Experts of a small language model.
Size: 11 layers, vocabulary 5660, 56.6M parameters.
Experts: 32 experts in each of 8 layers, 416 squared ReGLU neurons an expert, 1 pick a token, a sigmoid router.
Training: 427M tokens, 4557 steps.
Below are experts of layer 3 (counted from 0) of a mixture-of-experts language model. Rows are named router (the router's row for the expert), gate (a neuron's input weights, with its number), up (a neuron's input weights, with its number), down (a neuron's output weights, with its number) and show model dimensions 0-79. Each number is 500 + 40 x the weight over its row's rms, rounded and kept within 0 to 999. Numbers have three digits each.
Before each expert's rows: a language model's description of what the expert responds to; "comes after" lists some tokens at least twice as common just before its tokens as in all text. This comes from a sample of Wikipedia text that the model never trained on. Tokens count by the router's weight.

# expert 30
It responds to: Bare spaces and line breaks in tables and lists, plus middle pieces of common words: organ|ic, arm|ored, am|ate|ur, p|rote|ins.
comes after: " |", "|", " P", " G", " C", " c"
router:471453538557535532563485497477513548544461549475542462500442464456431464478539552514527533464464551543464538546471536527445520457534444592523473483476564516530465574464489463461542526496461461497537493472545463462532520465470470471455487457
gate9:622523499508481465513445489561500451415522443518502514466554534521511503479488452417435491510502546481497488485530482517424435525540495467528530519491510481468414531497518450474529513528484540478448540565527493475618550501508557539525565495
up9:579457492509556509559464538469580459531500401478452532479517563485475506498416440509503524451497507549421470505486443460443476464528538492592516490465495542472531494513495500501505529415515471542516520507435475487559532483526507502420508492
down9:508536481457515466552458528467517611500533487458435412511522513474396548516513534462478469424463507565544553559535499542530547445527548478470478463510468497501501526493470520575485475526502577471390557540504462536539484502526482584487497440
gate10:497570479465489473452480498542486552567506541528559572496426616515537512564511462477488484469475485505532446475562388482554498579503511456559543461487499523448465456528528453455510437587497494518575529425540498530520430487546478445491539547
up10:461519535452541492572548535477468474515562494520562481534554418510458524550514526445481556522560541492494510523529513475491461482483458468475448538551523550505548509530483518534563481451528471514539509500589423536531499573487526521494513491
down10:549493456513481455528449442475546508579537540497540483546452592493521518506465574506450480523490540583448454539464545472488509498439526544535535486441487521584558455525496428447527511503501595492486548425561544472501526521462512528505530394
gate11:381530528448469452490521476519514510453534512504507474508553451493486473455504450394558476438531428510505525463470445572576518541529501455452555446516595473516460536581498473465520545515404502500495502542474518504479500536545555541523547504
up11:527480491512438501451526540537493528502434540523478573529411521468452517509495463487445512533442479479493538481587474492527494478524488503446365525478417441489551508532512494496473463494457469535549468411435524393564473526589468510513521500
down11:515545436501462457546489500480558484423503542526474508521439527572416514545430495486531625559505480499461464458481488496446529470541537487504508490515477532513538483541511486551464489513450491449499604525487518506598478488465488540481473496
gate12:467575524482520467504534403487546500506494482550568559497453475524507507496505493548468404504568500468490507507472450484542450534453590530584539513522519439531529511494514517478459534553582487530535468543463475510431483522571464532495518498
up12:505529509483546528460521407501545499523562479547437548453531441434572457432459542479481501411494448498548564606487473535474498464537514535449507463516501557491542582475440479464524504543487504573480536506495464446471508492508511519476486544
down12:440540523490495458481512465555514482497539441567456517511508528528467405495534496520469452538542414558520480472517462512533491508474452485517528517468528506538517494470474510468524490480557579600541540573447523534571554426411514538475530499
gate13:514469486462482455515448436497452570520526423496399512490590519481474544549495463460536450575528534478521503468479559401539401559444516531459542523493506479500514517436525502484524404509545436509491461542496507463482476538576508504463516519
up13:511509590477517490497565503441520433559562465495549533460544517514483445526535552535514564589461497484489460524481547492568471556471513503565597494482477513545450503441498465504470524556495519490529454510557467469516527483595560461431498508
down13:548499456507476473508491450467445525531495600485521452501493537499532464457501548453517520454515472519544506559494492410448501420479506475565553545514553501610489487456532480506473539453498535474450541460481472533477550583484503525448474477
gate14:497547532424491406461552576534466452486573475531550506503479537497539455575495407517453485492460552449495517444522467524566472545526519488511484507571468494473515491509490515561502516443578520512438570463463483524531447520489486551467443569
up14:539561494516470494482450466429514458462502521428508506477526511452494463498537527465504556419500462496493449439454523438478481437502564517481460453390544488552478498493539524535479522502432528488524500500459559516460515513513491482456509510
down14:550444487494527578504573496442445545446473446480505491498496544452462506426518516541516528437488535512487456489551514552585491491624515511465434460506518431481475579525522529548500430512469539517510469578494504539481520437532404505560488493
gate15:496520461499496474436527456475454444437490487453449503510493510521488384539438517523521477457521493514546469520518473493530435523482510541498546497536484394516441516517476536560551468494522499472446500486485517512435473486478540504510488475
up15:501466538497449446505549539493443579495484521462538501383455518384494526560468453509469402574444460501505520502486485488572460509473485489500455532470555456519557596443531435493503492491475488544546521555520525545500469544436465457547482508
down15:503458518458472576490516504567545501509508569458582425413453545599537537509493481439451498562470532514521508541483481571482492518512476469489470455485429572515486495498452498521439468500426473509484416449500532491529495486497556484571518496
gate16:482544580490504417445521476526449424502513523462460588440510546453539452543522565459460457542464462461476401535498533502501488543460493445454512505497488513501457519510564535507531434590477546487461511545504535516458427553551503518476508412
up16:456562446408488484599456468493512467441471510490501657509520560430515547514564486474518452430529526461517560486477520447495505447498573560493474455485470530513454521446556518572450478493525509468472486526512450478462550452538494473510421505
down16:581493546435475610386506498431539648523452509542474487537457564563531452496433486507493522480541502481490543464522484532554562509457544511465480510451533477499489511483476548532503543506533552506408439466495517498478519413478553490487481534
gate17:495493464490488539507402527460493507482514504481500559483506539478563436434580419527592437559560494420468505534475458555525435504473549512551532566509460562412515505488502529517430464568544491509488500517500496509511544519475460476523523541
up17:505483543474528564555549438508455484518479519482506489469569526590545548485534489493593566532507505445559516449490461543439510420542580438517539487478451488471526414515529562486537496543492482509526473514470489508548453487518447444480519494
down17:571546416498543356512541538518551490468488487522519482522470530528538474487454480485550475525565480489441506510501537486524477449490553493524480546460503522509501423483549515566478511495516464559540480446512474513506527499472537487562561464
gate18:481535553491575435509523476535493455492605506476540529444528546473560456495561430490449476520514523513490447444528555410578576477497424545517538510539481526429497532493518551470498488563517491483535480497497526529488465543502549547536485503
up18:442513517498523467545467532482494475515463588485473505516543558500499546520534505469527448473484452465561476452551522463506496474454501532523484462507512527448475466533515498521516476578526521472571466490509544428572466491495476437468422508
down18:536502469492501512506493424444446459520476491424563537601455536547512469488472511490433530505502510510498458488572497538466541559524480525504439449448549493523554527475474512489451486462503433439489457520478504556559513437539529475440525468
gate19:483559438486435458523529542447531500487539509471595488506449579535483446467474516493459458477484492462526477474509528494466501500560553466646472538539515462592515511564449480523481564480439522514502526457501515455515495432496578523493462513
up19:481434471465479518495526448480535562473459495508556538475424532475433517464472549527455471464507448481519491500531525522493501487502513435562496518477455491505473479504450528496512506486507560476573479440447498440546509538490525539480440419
down19:562453534457479493525468522459469481455526478507455534567456494509446490498549516536456526514454554518511471462459521523505519507459434488534470514610503534624538507491516466540479467530444465464538509443479543511463497481535436503504507538
gate20:546511538450461509498579510577493464505452463486461453466520530502479520564548487467496495530476539506513445483457446466474457507535504473467542578515475485559551578574447445524543459545544526442493559499513486576487464469530534459496500545
up20:525562546464533460447432469483493509557540463485469499432457541569470554509538561497526522526476527458477475475441464416470486507534560564506563434491470451492430499476528481462468477484546435481449518499540491478560441579503425535471525517
down20:456457455473513501529588563420421503458475460517502455429497544488492483523411487410440476465546453549450485496476495445517537461432548505437543554560480562457500488533421465503547498467527429498453435540511514457509550553447491497534576496
gate21:434484462472475536469458533436571480513482520578483580460482551482505513521545521465412470464549453413468457527463496534525440582461530506513521536511531500570533434489571567485453533531478497497547504483463445495567537510523476495550473512
up21:586497500484521502489522512441478440482575507482496554437524418499561511549465522524548429512423500487505436492530472500528486438514487417525463420467523431554535454458526522436525528432470542523483517444507539375500537484513504565490501542
down21:481530460611504556466576526525485525602531528483514445457503547540487522491518469510472507401539501472514494497452489509486491442469456607531490456590485526545465544451474541490566457559574506549522508497554465539497502464543499439506497531
gate22:504511503508515487446508533448514492422525421480469533503512516488544505540450451527497465533550553455479434502577516466528528511505471497475493573514525468496457569492547533488396510418495538473474484452488560548465506516541484487440513471
up22:472440561608578551462544409496503492439542500425466443568532540491511495485482507489468523484441502511532484438500442537532505437520522463537525508497551569550472591512448491539551463459571515511555497516463521485550480441580538459499527515
down22:450388457480578522416519535486492541440487526533495469542544551539555511487527579518506500513549489497504473544492525537542490402485407464492490532543483476561497480598455474556484542517494519488456534486403509424488507434465601475440475537
gate23:533521476538499520549509467521480508462492557513482497461526637429530521566519454519436471515480493466445512531517487520569477541508480466478552513499462474513493493508470584496413536511421484560475473516511542508513518574482528504504504565
up23:505444504460528510491495471460544466450498528524526486437508449507530536462427484481584509505534504493555468476507550505489572477457469497499513535454445489528537518518505546422470507532532534438398557499479492548487522439569504467496472528
down23:526510458486557412498502483494551462488562449508521515528547586484570548484515549496514521494553475493498461477510509567546497449505497448476478502490467510507583485477411534482453469541549468558504520570441461561493483476418509484488513481
gate24:493487488497487554420444547496526516509542482474480449464544544490486368460485447499523490479511485447543457510465521503502542485578503483533505496508476492463555442536498537468534546491456458537519530532428469545470434462564543523558546507
up24:451526438455530441538531540515495481466446525532553491540551537489527500526605548490529459541518443483493546571475483492445537548443466514542534492480491477530501488544440502504471443497412512511458559566557483502482490466515527502538472482
down24:567494530538563450480475473550458592515478518498437481529426552527526423513495524495516455486520594537545481454512501473488570480492466509541559490507482496580548488506511460516511486540467500455490484455485493593492535485498578449553542469
gate25:575571505422475503520444588488503471479557524564475494468492480480538533513537530543532523480508543473487451477497547566465430566499455511494470526477499487446520569447554483463542471555542478488455516546514521471530454483495517554507491487
up25:482416492542517534543458478462447419556489468480473475560444442472467548558439473628489566459509483496503476466516525528461501507547491443466483535469510530558501517440536533522544481541497521536432463473524479476524471503491517529460538488
down25:474559426434480522490431480497515525508407486489504540545441515512503509450463487462524541529465500467468489489543436540459531449493524472575572533528480413494443516457507460517513529505475467595521471528465509512512497505548523463488483542
gate26:447501523483503515459537525515509486514522504499464518433515552550534520564478485473450519544565519442544530546547548455438456501446509506514553528475487433458441522475518535515533488531493493599506470560426488510508461516525543546494487475
up26:477531480472481561546478527456573485497474469498477515527570513506432516428552520530467537539434552472536495571512497509486491454502554520546460473502539542538519445516403465477456503444497538549433507523473464507581501480551620524520519425
down26:551474537484445471500599479480479534568529515537564429538554526498511388549485577516518455521518448473512457512490500429460432478458480484460513457446485505501567423515523457459411568530519501528479492461560512549476469502493456530501507471

# expert 24
It responds to: Symbols and label words in tables and infoboxes: dashes, plus signs, decimal points, opening parentheses, Result, Sport, Episode, ISBN.
comes after: " |", " a", " R", " (", "R", ";"
router:461449540549540531549469511483518541534472550470541453486436464446422457474537551517532540454449541537453534543476538521456524462531451570527462470471539528529443549448468470464516533497467449494550504462544466444535526454474475486440487452
gate9:520588462428465416514522543503526486455545537459525527533503533563441539517527453498485542494557495493576397512491496483510485466491467427494466551431519403493536473487467500504507495458424554487469496503522505544509417560536484545491560569
up9:553502502507546561492521523486466494501555534469542518494524536504458464415483446573482524502490470542599503507535490485543532470520463495553532455513527471530583419485457561466471464449484589403530531494519535484488499503492537539518479484
down9:541512513503597445517451540526516522527458499476507480467482496515530488507550604527476411547491536450519490575467500391519465512517504503475501512492533479459497456481553492455497527526507497524546517501546447465492550550467578582517456516
gate10:440497475482491533499498548466456570453565427515460466555596530558502493487521490483567497490526503465551463478501497514563470501517536497516598521517467545520572481499564511491440504524528536601396493449529508529512452518565460539489462468
up10:489470603473501446488490504518492484473600571433526473498518468455547462434490514531447527563464520526478506465432546484480529454444448492501518544478495460513481542499526480496421514485594495476455540429499513521492457553472483488537499472
down10:500434482529515575531478461497585488527492517547430487504525493474462493498527501457547503514572521537502539476487523487496513514440400551552436475447561475397463494528498475463472560508473497405444505521530498515554517495433537497461512535
gate11:448574468507464474454428501467493464506559500503470568584547573520495534450523569528361438547540476468495481442514443487506486484548503507490528512522514398478543500515531478490484460452529616467403535545496502506525542535532434536486491511
up11:457530541527526489676576440480519496530475490527548461507427484489482502524552492463517558462486524513522520491553546478453479472383503490473495428530503542485487458519514515471537527461563496532444504484529469497493405548529483515503515519
down11:533503459524485537507471501546531470529474479467447493536474523541516519534536486478503479502536496482532483464547445516541525501504447440522417485477555527572543529484498557517481363408547578498507561425501572532519512524542500431456467500
gate12:528505475464442508430474505497503452456499537577497522504453503507483485513488490468459455538450482403531450525539463498498446558558465522442515509508519431508529533515542468411470464505560481535481533527516551478496452533532507517529475537
up12:452568448522542547514532473527529545490572524567490494500481528410427578484445535486501509527474526427595542523393461489541516448488500527505566452514521522476501481404532483452433494559470506486484499535462512545485467511491465472507483443
down12:504507493480477519509547467484482488429564474542579492485468491555541541499462475510524562532518489512567465493508504570547487444522554551572473427506515563502522529411548508481446506501518477501482527545544529462432552522424554495527441518
gate13:434511534549539489469508524484501511458530493522454554464542489446565415535534479485437457506515480452491492504518474460604513500542507525495524542506499502514528472496520588476482521524518483556521517544464526547490451507551512463496460481
up13:482468520488430439563493490433447451552506464478566582526523464503459544463523477480549558562553421520515456459478487454497544515488487470439541445530516500553454470553499525483494457493623496497531514500490468528443554441502534435515450473
down13:463477459540584451567585458501563486490459490438513495483495480459529511468489527500494532488463499489451521448522506507535458460517482444510501443548494514480441567544502515493540510412505511488496564490492498507457451453502527502487508488
gate14:546509579510498424456539458451476486494541454549507561495529537519537524487481532540459463469525480510567450536500546478495472532424515478489507423549564432433466474461518474484523485497504507482486457458494557425508412495580475516531456495
up14:505511536543563548557569517548464585530484467529520582488421480498495503473483425535500536481525543517469457475477499482429457548487460420562491476447502557532555447454498517532551520522484493485518489463537512508481443570583494540500449507
down14:562517440509473440455556488474518508475452511531482510494501440594508500540454517526440408529522463516467519454530499424548560492451493494466531508529437530535429476512516539459548513552498562515488473453489442547456480513558600489597545571
gate15:544546464448441456497527520570527484505508536552519483503480475488525468532555424492463391455561494511502551493511413419522575616477516498522541533577571506440514503504496472529495515545490536504506456543455495498509503511525503481536468559
up15:489490457437502406532459473560542526452489495511458480543535480565394474444503495436584532535499507459505492487491514483513469522491582568514475532471499491488527455539506503544519528447486463443534585500508512500528498509486428518453530443
down15:455524440559547498455483556445474494489488528551539542568529529454486549643486536510468543449508531469527499525502471543515473547509565420484551591478557512475530518550487496541460446541507523504479463505462506516502495488459500465526569474
gate16:522600515483513475454405524521482497490519473515526501469500563480547504462473477478477441492568505559487473436519490453491552538457431460478551450536454442521487535539550502463495497517535499527515510469486607522439502572484528419496494492
up16:518518528495411466543475586409405476466464498539485544412520514520473472507457465463575498547502474503502479519540497557498511517490525510535474549501497564529546480408481442489527459531530489566488458420552528473493498502437477466570510507
down16:449482492412471479417511472484534468576561473530509484509518440448470505512527455447474591530472518515524479577472553513450474486491539567448493523498524471508448419519460497506508489509532424425552475467497568469530483532513505515477446517
gate17:495541434486515505492558459511500507518491465542538531458488536471472489509530501454467447454478487516503483491438488492519513577493586516495512538521504495536452535512543507585470475509512570460473516570497524508490508555519481489500485516
up17:449493558420504444474507532499470421579510504458510471502504491480554521560506466535489481446557445468386567518501518486514489489489585486523536500500542512451510514478451549544471537530493420500469510498509417413495592528522527504492545521
down17:439426449545521518527466471408524546450496521449495462496532428478500505479499611435528503515505487508486561546508507505513465507541495473479510393491591486453559438438440472410462549516449485469510489555477485524472468510471495498551474438
gate18:463526466470545542462503528478496457450484555478442527517491585542511478460480492571440494455601431483500471431501425544487537522515497473460603537500484521503498428508523504510526483479557566505456442481441467552558512559549492533464512414
up18:533511470473542470571552509549520578533457498488490539553475483490550518547425551495413460429522421483540482492551542548584547469437509477468477488440510473524446478486468451492530448527460455489524463493526478558492455576506531536520507449
down18:416466501530460495463417424540590511507475483532484454431567471511537544443497477552485487517547508513534476484425509459468531505548444490529565525564528527508553490473500561530471537442464495533498499489448520473567485500459452474495428525
gate19:506570446519543499451468452567461488525538494483437501523481584520538438466414490519470503469618459535443469496487512516544479542456480549505550537521487516512535511532499508474518476489447467560476436480509535501420525545509582466541508512
up19:473442441492464476459446529490494452557479471450478480517514537518473466530483500487517455432440519468482506488507538459545530493500526506526480487450510520460486459494471430529508572436473553514425427483494511454534482467465543597485444478
down19:528485472567439542523564542500454438484493481498606485453430532498444536494561518450532507491479465465543447442434451542540467463525437539502486541466527522445575523489493405484458500469489497599545496548422487473505444502455504472511461471
gate20:424444486505502469497555529553474551386496493533452534527518495460490532453508499513500473498495506487541514453446462537545548516527491460486511539550552497480521524565531526469504504512491548580465507505413545483508467575512464515502461495
up20:513528503491427460496448507520521484528496531502524519478582473503467459505494541472523491510537414652471450489518495523563584485509454444413485477543490561517486439482487424491525490476484500448499495531528490493479438502467483508466552469
down20:476531437512507448532528534504456470485482456495515499516522498511479450521477461447519593567387435558552484530501518458521473537487524463523510485477564551510489534472510460536474494441471502505517591467510470538520486528585539521454522628
gate21:586582474543464465525533464544472462477593527490467501507469588469516578487504466432483410520532571452524472502564518474467462573433517532505573558545514540486581537512509515480522464523491551497465495551517484494436540512511464520532493528
up21:480420538479554573482481526509444493517404555427513541478521534494529541475533545557510531491496509551457504502477461506504468529460517481533555540497540467529523503457526453545442446484544513450470511550449446520547583469492460486419507478
down21:503505469495523510462499515510479478479498495439403396445461501460496498521449527459534505483491467497458470476489507572493490433487572547503523472489441504450510567464460474528543579485497467504559499455528528523543489465496495500567427404
gate22:529557442447463492529499480533411441423476475533443541560513559479540527411502524512473488520543532463525529497519517470506576529456524541501531516460509478447488507476534509496463402489443560545423470521450481507578453548533542479515474527
up22:469513512472485463497442490466496473542466555501521482469559567525506519439570511516492484539470443476546508495487486532464475472452522562514422448464395539508527476474454489548446507475516529614453511508521460483545460498469510546488468526
down22:453553498488478545572518404525499511487475493467438479589420510484564416493556503535536524505464485505527474483511506457537528465540496472486533547573594462532461484537425509442463497505505493498520519506542493431460549515502519510472444509
gate23:454493482494477428495465530503472438533538477468574538573520532514559483521495488485469459482556465548506494372501447484532588493434578469497424503534536480552552468467546500553495496545513503481373486509517510468473474490559579545483549497
up23:448570457464546478495485577493514504485506553528530544477583487469505452592498517472489436472451421451503594467489436552446529559532546530500434491551500499510479516487495498532502503550502522468509522491456457515540550477519533549536541505
down23:419540487474504457492515539454548509506473516572553543556509505521537474527446548530462503487467429509483526487572434427468417493503509489566542506492423509531500519468450552505431537468458514565467522522467526465462445579497498495502502396
gate24:504460463465548473506416561542504542505524461476427531440501606494491511556533465469458523553494483512517444539440508418472485570477497481479454468517552516514554522415575454421538533566533457492487520499444458510481465504560515529481495565
up24:524491487520514494494474481515542531397479489443502501487447467491449543465505487476497533550464598552530500577521482494460427490523530488508511522455466498485487506541537490531590565467453460544500465526425514520477420523528426530403509456
down24:449472495508487548410580487522521531519455459471508565494505441492532495549479501517553538469488450473508581495503543470538487538513447557488537468493467481500546513490507538483459405539471513432532527505594516407490515468493422486524524447
gate25:548501518471482448473535472553423452475480524536492460478476519477515466537529519490478402488529547442523504494573505484482563475441453487508541506532447470523510434467552538406526492502535502476512531530535437547476464510519460553454412481
up25:452513568447474549428525536516449487416513401486507540526544455473461484529507468585464471456530530527499432526525491498458534434503499485484517568557507489428515421528487553452582535564573497506550533469443462436524511527490498553497587538
down25:437467483496454503524512464545448490470467472520541464545481607507513470546549574467522394495511516511511450521450461514501552518514464430513565425455447571534498503478554419476497507498406491495479504533512467572520570513456490489459423427
gate26:531503494489495477578538502497542539501546562578464461516500510482581435448520401536543493538539449544458453540469504496507484508471512491460515441508472490534490457491563515545522458517495509565413453532510507578439503465582502528459556578
up26:505450524511556466517505451502481558486468495462453461470493465485569513559547418502501578450496510534412407461518542495512497453610513480427506437494423524534472465476477502570503548494490473519452497514490536530499482519548530492412501483
down26:535467449533549535531509511574498416533529465501427535488517516464470483406511560526509430481518504515503518499462485485457458485585499500530504459443497482476487565508512518479524520478437550583479502480517463506482553579525529495542489488

# expert 14
It responds to: Word-initial stems right after the, a, in, whose endings follow: pen|alty, educ|ational, goal|keeper, def, ext, dist; also table pipes.
comes after: " the", " a", " in", " The", " f", "'s"
router:472469507545522528559479504476491533536452539465570496540439476476444494467529554539551537464457552525436526552446528556472510452528420561538461482482522557532420567442481467509523510508430469494572505484539487501530545463466450458441472462
gate0:486557515543487428493559506540498435467516484556450496476578636486522475454485435498469480458515482452496486467441454513496459539500468525477518545479500431545493457504544519536484452509545518479462543515519567482474509554535425480549480490
up0:467442473491462424485491536516489515482476537503559479497481512570510544516483481518506501516480548512512448512551426543471482520454466554493494487517568482495501608534494448421534532457535522535526423459388455489475530423544497437530537508
down0:473495467507446455418407512478438558511456494544557463472531450481523501487473501544468521475517521567425522471544558486461482556491518505475524525402488547504533472522459593574585455451475515476566518433408495519502486557513519492492498541
gate1:497533522485513512530507480517442505464547471515484508501545570501552518524497496542516400522436484462567472505395467394504502590442560515530610521515444477477500547562451571463525469467530503547492579437431542494435508475448520496563450537
up1:436533444495526558512444562474558466546522417507469473460522464533518526534512440493462543525372496567473491442478478509465501491450535484492464505468530532568469518495507481472553475481497509453554481540473507492540507481614546473443480469
down1:516541523475425457585455508512566493508543506543494520489514401483510450495511494542513577471491461441579479514472444544499495493554552511482529565425520441467600449523434582406500535498464530517441505540545495490491465517543549505441514502
gate2:498495461476470448516521471548468476461469443590455526457539498512553499491463570464460504507492482442467477431523541492502432522495556569504518515464548375448526469413596503514515491485564489514436505525496490559484532478534490474483532458
up2:444465549506522521532476463522525512481545553512492485498463463590564504488537477511543464498476446467553518497423406516442404550450553488520444527476474464536498410466477429512507509494516464509526495493536431439523509538491528425499498475
down2:483536419530432451500520583483481512444462436448508434418513465517508617460491556495509513480503518504510536491511526560537528463562572484581443488507500483516543523447525426442493470503470517492557525509513537540460525569594455552456512514
gate3:523563452458459442470436467539465486473500498557491588493558558517425517521475460423469497474535496562540485502496474453517444555478519478485547521513509437424492538510581571523498550555439428487489539562433518527530439584550513563544546426
up3:480462570475488507569511536459581563500515532540424437506456450479498517519521491526456485482468494540530403520457546601547537502415532541490518489478522477515430535559486481507512501490558488500441478527554499513523494413492493529533461525
down3:504456511510476492524455492458441521490524540583456449497410476481459440580427495486504525462516477539551547500552463537533489498530489530487537429531473510533503515511451472483467427497506402502520470472483482541537432536577514514498544600
gate4:576601532495547511490493519512599484534532517532485520522577557538484466500485513435486441528562442490481449461497482442470506555527498513457482550494433488489469498497506579550486482513472500508458535462511534451411467482514475508506492514
up4:496587484552533511494537577434480493531554534556478496560480531503416474551398541532514433523462440509497467463520509524455604510563468461458591551415522533503471549523504572532484552484445491494476458453509522487436533502512527578557479474
down4:523519479443508558545505454521448475461497440506523450545512472475522416488522503408538522495427517474534514485475504521577509416579341515502482517517502484551532452562472510433480513492513555464557493370504477523443462522508588492455510510
gate5:509525465404508493510421533564476543455580447512440569537474532453481518405454467479422474507512455558499485502537483485490519526474537501512540534528542520508513560426525549542531472500535550540535512517592488475594534527521587528473550473
up5:374511438430456516481475544492506509515510562500524498493496511492443498528466520453507539509539393590602453520564497508474446495455516503521516588507438498489507462532492456382482528543513465525523538551569520505490553497543575419529451452
down5:563508507477560435524514539457422600537477521488586559504481485457488515514472545545419572486473464491518511499480497499483476462553465533606469501454511475540528452534509506500547481496523547516637498483511444439492409541540514497560427589
gate6:508485428514513441518529509470509497445511512568495474538525507568517462529585381510543460475531466512535472494522408459534495489487528445435520514520510444481502493488510484506522494565469558563494524495466430524521430478490558532525534473
up6:490548486511522505519486460547446515472528457469500475454479469591519576472584503469503542486478493534515557505537544538521469499508441471474527537507527477438502459535518444503496519461503491489484606495454500483532543463522513472541549557
down6:535510524529541445468558444492501561452486483508474537484491560462553497484504462474475586455542442545523467467483510400435470552525479562569458466459542525508510518469451510532476523487471499489447518435606568475546493557507488505530437496
gate7:529550510506454486543531478499565503446510575585395527446510518582489461506525484507448457504489426531527447518433473443537524548452525528498568513511470510432587544521530486477464462499501475587433537510464494559475500555508462494489488475
up7:531537480433432500506527549440503515493545511537500561498529542518512570511559464514512480500507531535526438559509490546518529482536448560620545532504494478551449483474580552508527438491435485521548431507472486489519513423453406476425436411
down7:493537516481453465487419531432462529511558542512486509553548453509501445575569561490447486485449553448501448475575470483492482483500519509520491545493550482504524495413507468459508536466512514534569479458494507463594505465465548491512441611
gate8:502521485439493460520511533494504500494463603529482551478586557444522477546565434442493495472522436505562446436546384472523496532503505528492560533445482527519573517556512444488463519510498453493501480447520508486470446479581495536516478439
up8:516524452516444466541521538486480523500456411498538490481503564454446458465460454486604505526457499473482529520550523504449507486522461539479524568452473498485570432475478541565494602470475488494501427422457511533484551486564532512499474512
down8:518511548475531527491464538542470537465481472459545503489522498487537500508528512420502418550508476488493569514501452567502456526477485475466476495509446500443618478408559448473483524477391565370571532469500519484591543467478552528543494465
gate9:512522559451447504472452528467522503441540525543459512497549522563569535546437510486468400464497525478498431509544417435524479504528482528546475519456482489469516565503558498420480502568558561481451520483531485438511487422584511516497426451
up9:554547518515440445518511483527515486448478502357529502482563479456512517489418486442517516529519498493529555480476502466508461414560488440567514423498473508552520578547511407540460546463472476495504443555498481510489500489434487482481514516
down9:487489490482490477535467482446500477573507461465512523490481511482517509479506446576603484564430538518506461514460491475517457470539542516516511535504451511474509518605526514530449483526564449541561595499465455431546482506498511491489506566
gate10:519532463434538411457508501491493402521525506526518522475450547471517487524518477523473506497453484471520463536573456517497549612518492520554548446501501490432540549489480458474485484476451516541476401465449516468466502546553490578522519479
up10:519509532514443518545527538528495478500519446466492459478520389522567512520503512467416560487437437392532533500476553490489530483486485503416537502427501621425481466511465502472602521535469499546495546465524456484435522495462481583583571545
down10:468583500448481500489495444504435524487496476480505455514572521447423509502506529472486436570503555545462474474506477531515492530515522465491513519556598532499541465501474586505399497469496507546539432475512459470466483524425521492397498432
gate11:513486570456393485486407514545558518474549588500523503518476576451507524433499468428526506474457473479542489459511412431558508507522415539548565482486487452470487459523531535504441515475462593550524502505478474525541444521490469451559554531
up11:560477538462504562517414551559618545501478474552450444583416496520442485525526483507538516537485489518437520458469504446506511456461504547506506504543444403510459493547488478489548581487519550528462559497466482519518540507471485579433526515
down11:466456460501434535539531402474498521485502602502428488494487440467490468485533493416512507483431487468538462555406489436545521483457503415487504498438491546470520553493512493468477459483514477447563562522560487580525431526439518500507535489
gate12:498501485421466490511458479479460483505501451527464572486494528470545540454529476455465473569546571509544474459442523476484409444472551531441555537507575435464434481434475494504515570531516489569502445495501497514456493558471558514574544552
up12:558444511540521484503564501440564539472520510477579503444475504521504443457446506540528487510511511546487554517518501583479487478480537427409542565468571449528554564504494537508513500518428495449474528570469513441509512565443532479512484464
down12:510448494577412485478456489491443563513435593519519456515569464513544538489489594474547458515448548486465500446476537518498526514491499474525480414392539479498484512569499445454523500510479449583457554529433520512540516533495520502442498481
gate13:577498497529531414499517456471576440532507524567524467442486519499519551539498484476484429582567487505498465500501500488524565517494524441510402538510404408517449490476554521539506485533506483486481480507490521535534478540535455487462536522
up13:484501380470464477541474474433503503511430443467503451400551545465507480490468498534540452493448495610521528494566492514476442514559464476501496456523528487472571494487526501518529492534560542437529481501523450457488566482525428559491470508
down13:560469446444462504541557461569492485479469570501494540535441493433480485445521454490490510518392434563493511457509491535486487483486482452457564402506481455468512507493493556512488516555498535496497526544470535516488540540510534537504550492
gate14:463495527512475476478544488484502481439522454548489537395580489504465532492498507518425508543491578458562435456502490467535500446496527515506541482526553490463476463568505538518435484496488528557505516510533492481544571524508558465538495538
up14:475559522597499554483484472393517428476434498454522506550541498508521470478525514457513473526471475430525484545581531557466386517489467422504507521414536445494470446440498360490487488540525515477524557496580472530513538517498454567509544478
down14:508534501548474512473471544485514519514513456529417487468522445486447479496471461541495498545484476601488514477496469509563409568533530469479459523489492466482493503505462558509451511496434482500511552466543466498463502468471520532473508498
gate15:542539570452490469496478541538584489446553478458488490472547487446511548451545461524415523491505496464495414469554499502565485562552515485432560501540464460488527499502432570458579414489513524518486506533372494489480485481585511517528500516
up15:478442516542546493488531489450455508487524432465555520505476491544541492482622468523522475525433526558533512505404524539532474564459515501536468478488488488522503512497424524432531506496558517479518439455568530432508512471593463521581410498
down15:567556463470469437504544509527487475506561523483459546540536523522497485489559499543507489413527498568514490472546485510460486543529460518503563500541402511470475498473468465559470478492495493440497462584542480535452587569496546461540484502
gate16:462482469472485454440437469507517536533587439508474530501558578557473519474504509581481483501479534469486519472553556472472464578540493444543558535467503492451486505561499496500507470546503479507494542424458550592490471562490458511443467529
up16:556522438513466589512459501492466505473520536491447503588531474419538556529471472495530463512473494508495517483498450515517518520557461502430466498470535509447497433504470488478462502458571466401561490524535468478514494493429495539547548479
down16:443493595489425517538464535597454493582523518536519507528491534470532498547517482559502465490516449540434532479424496457498499474399469544498512471496508460498474483505488496545471456549518467541520519514542516553520509495540571531520468489
gate17:560609435483451479465473561446457462471591555496426604517506483479521565511535508469462545487498477473508504463466400496537492541431497488483473580493550472443514432448515482536493529492479485477459481569485435470484510479527519464492481503
up17:456501541538532556436516483546491466470470447557507477606465545567490448487479495490475428427562502453505428497498569539515533500628563464534472540458477536468486448430467515517499501508524572542487470515470485483524474481506466481526519576
down17:519504540485576507457463454501487520428468499505482494446488464497505546478463471487420461474485526431498511471497497559477543522477512437485491415469485528503479500487495526531669500569520439443513521489511411588460550473498533611481454512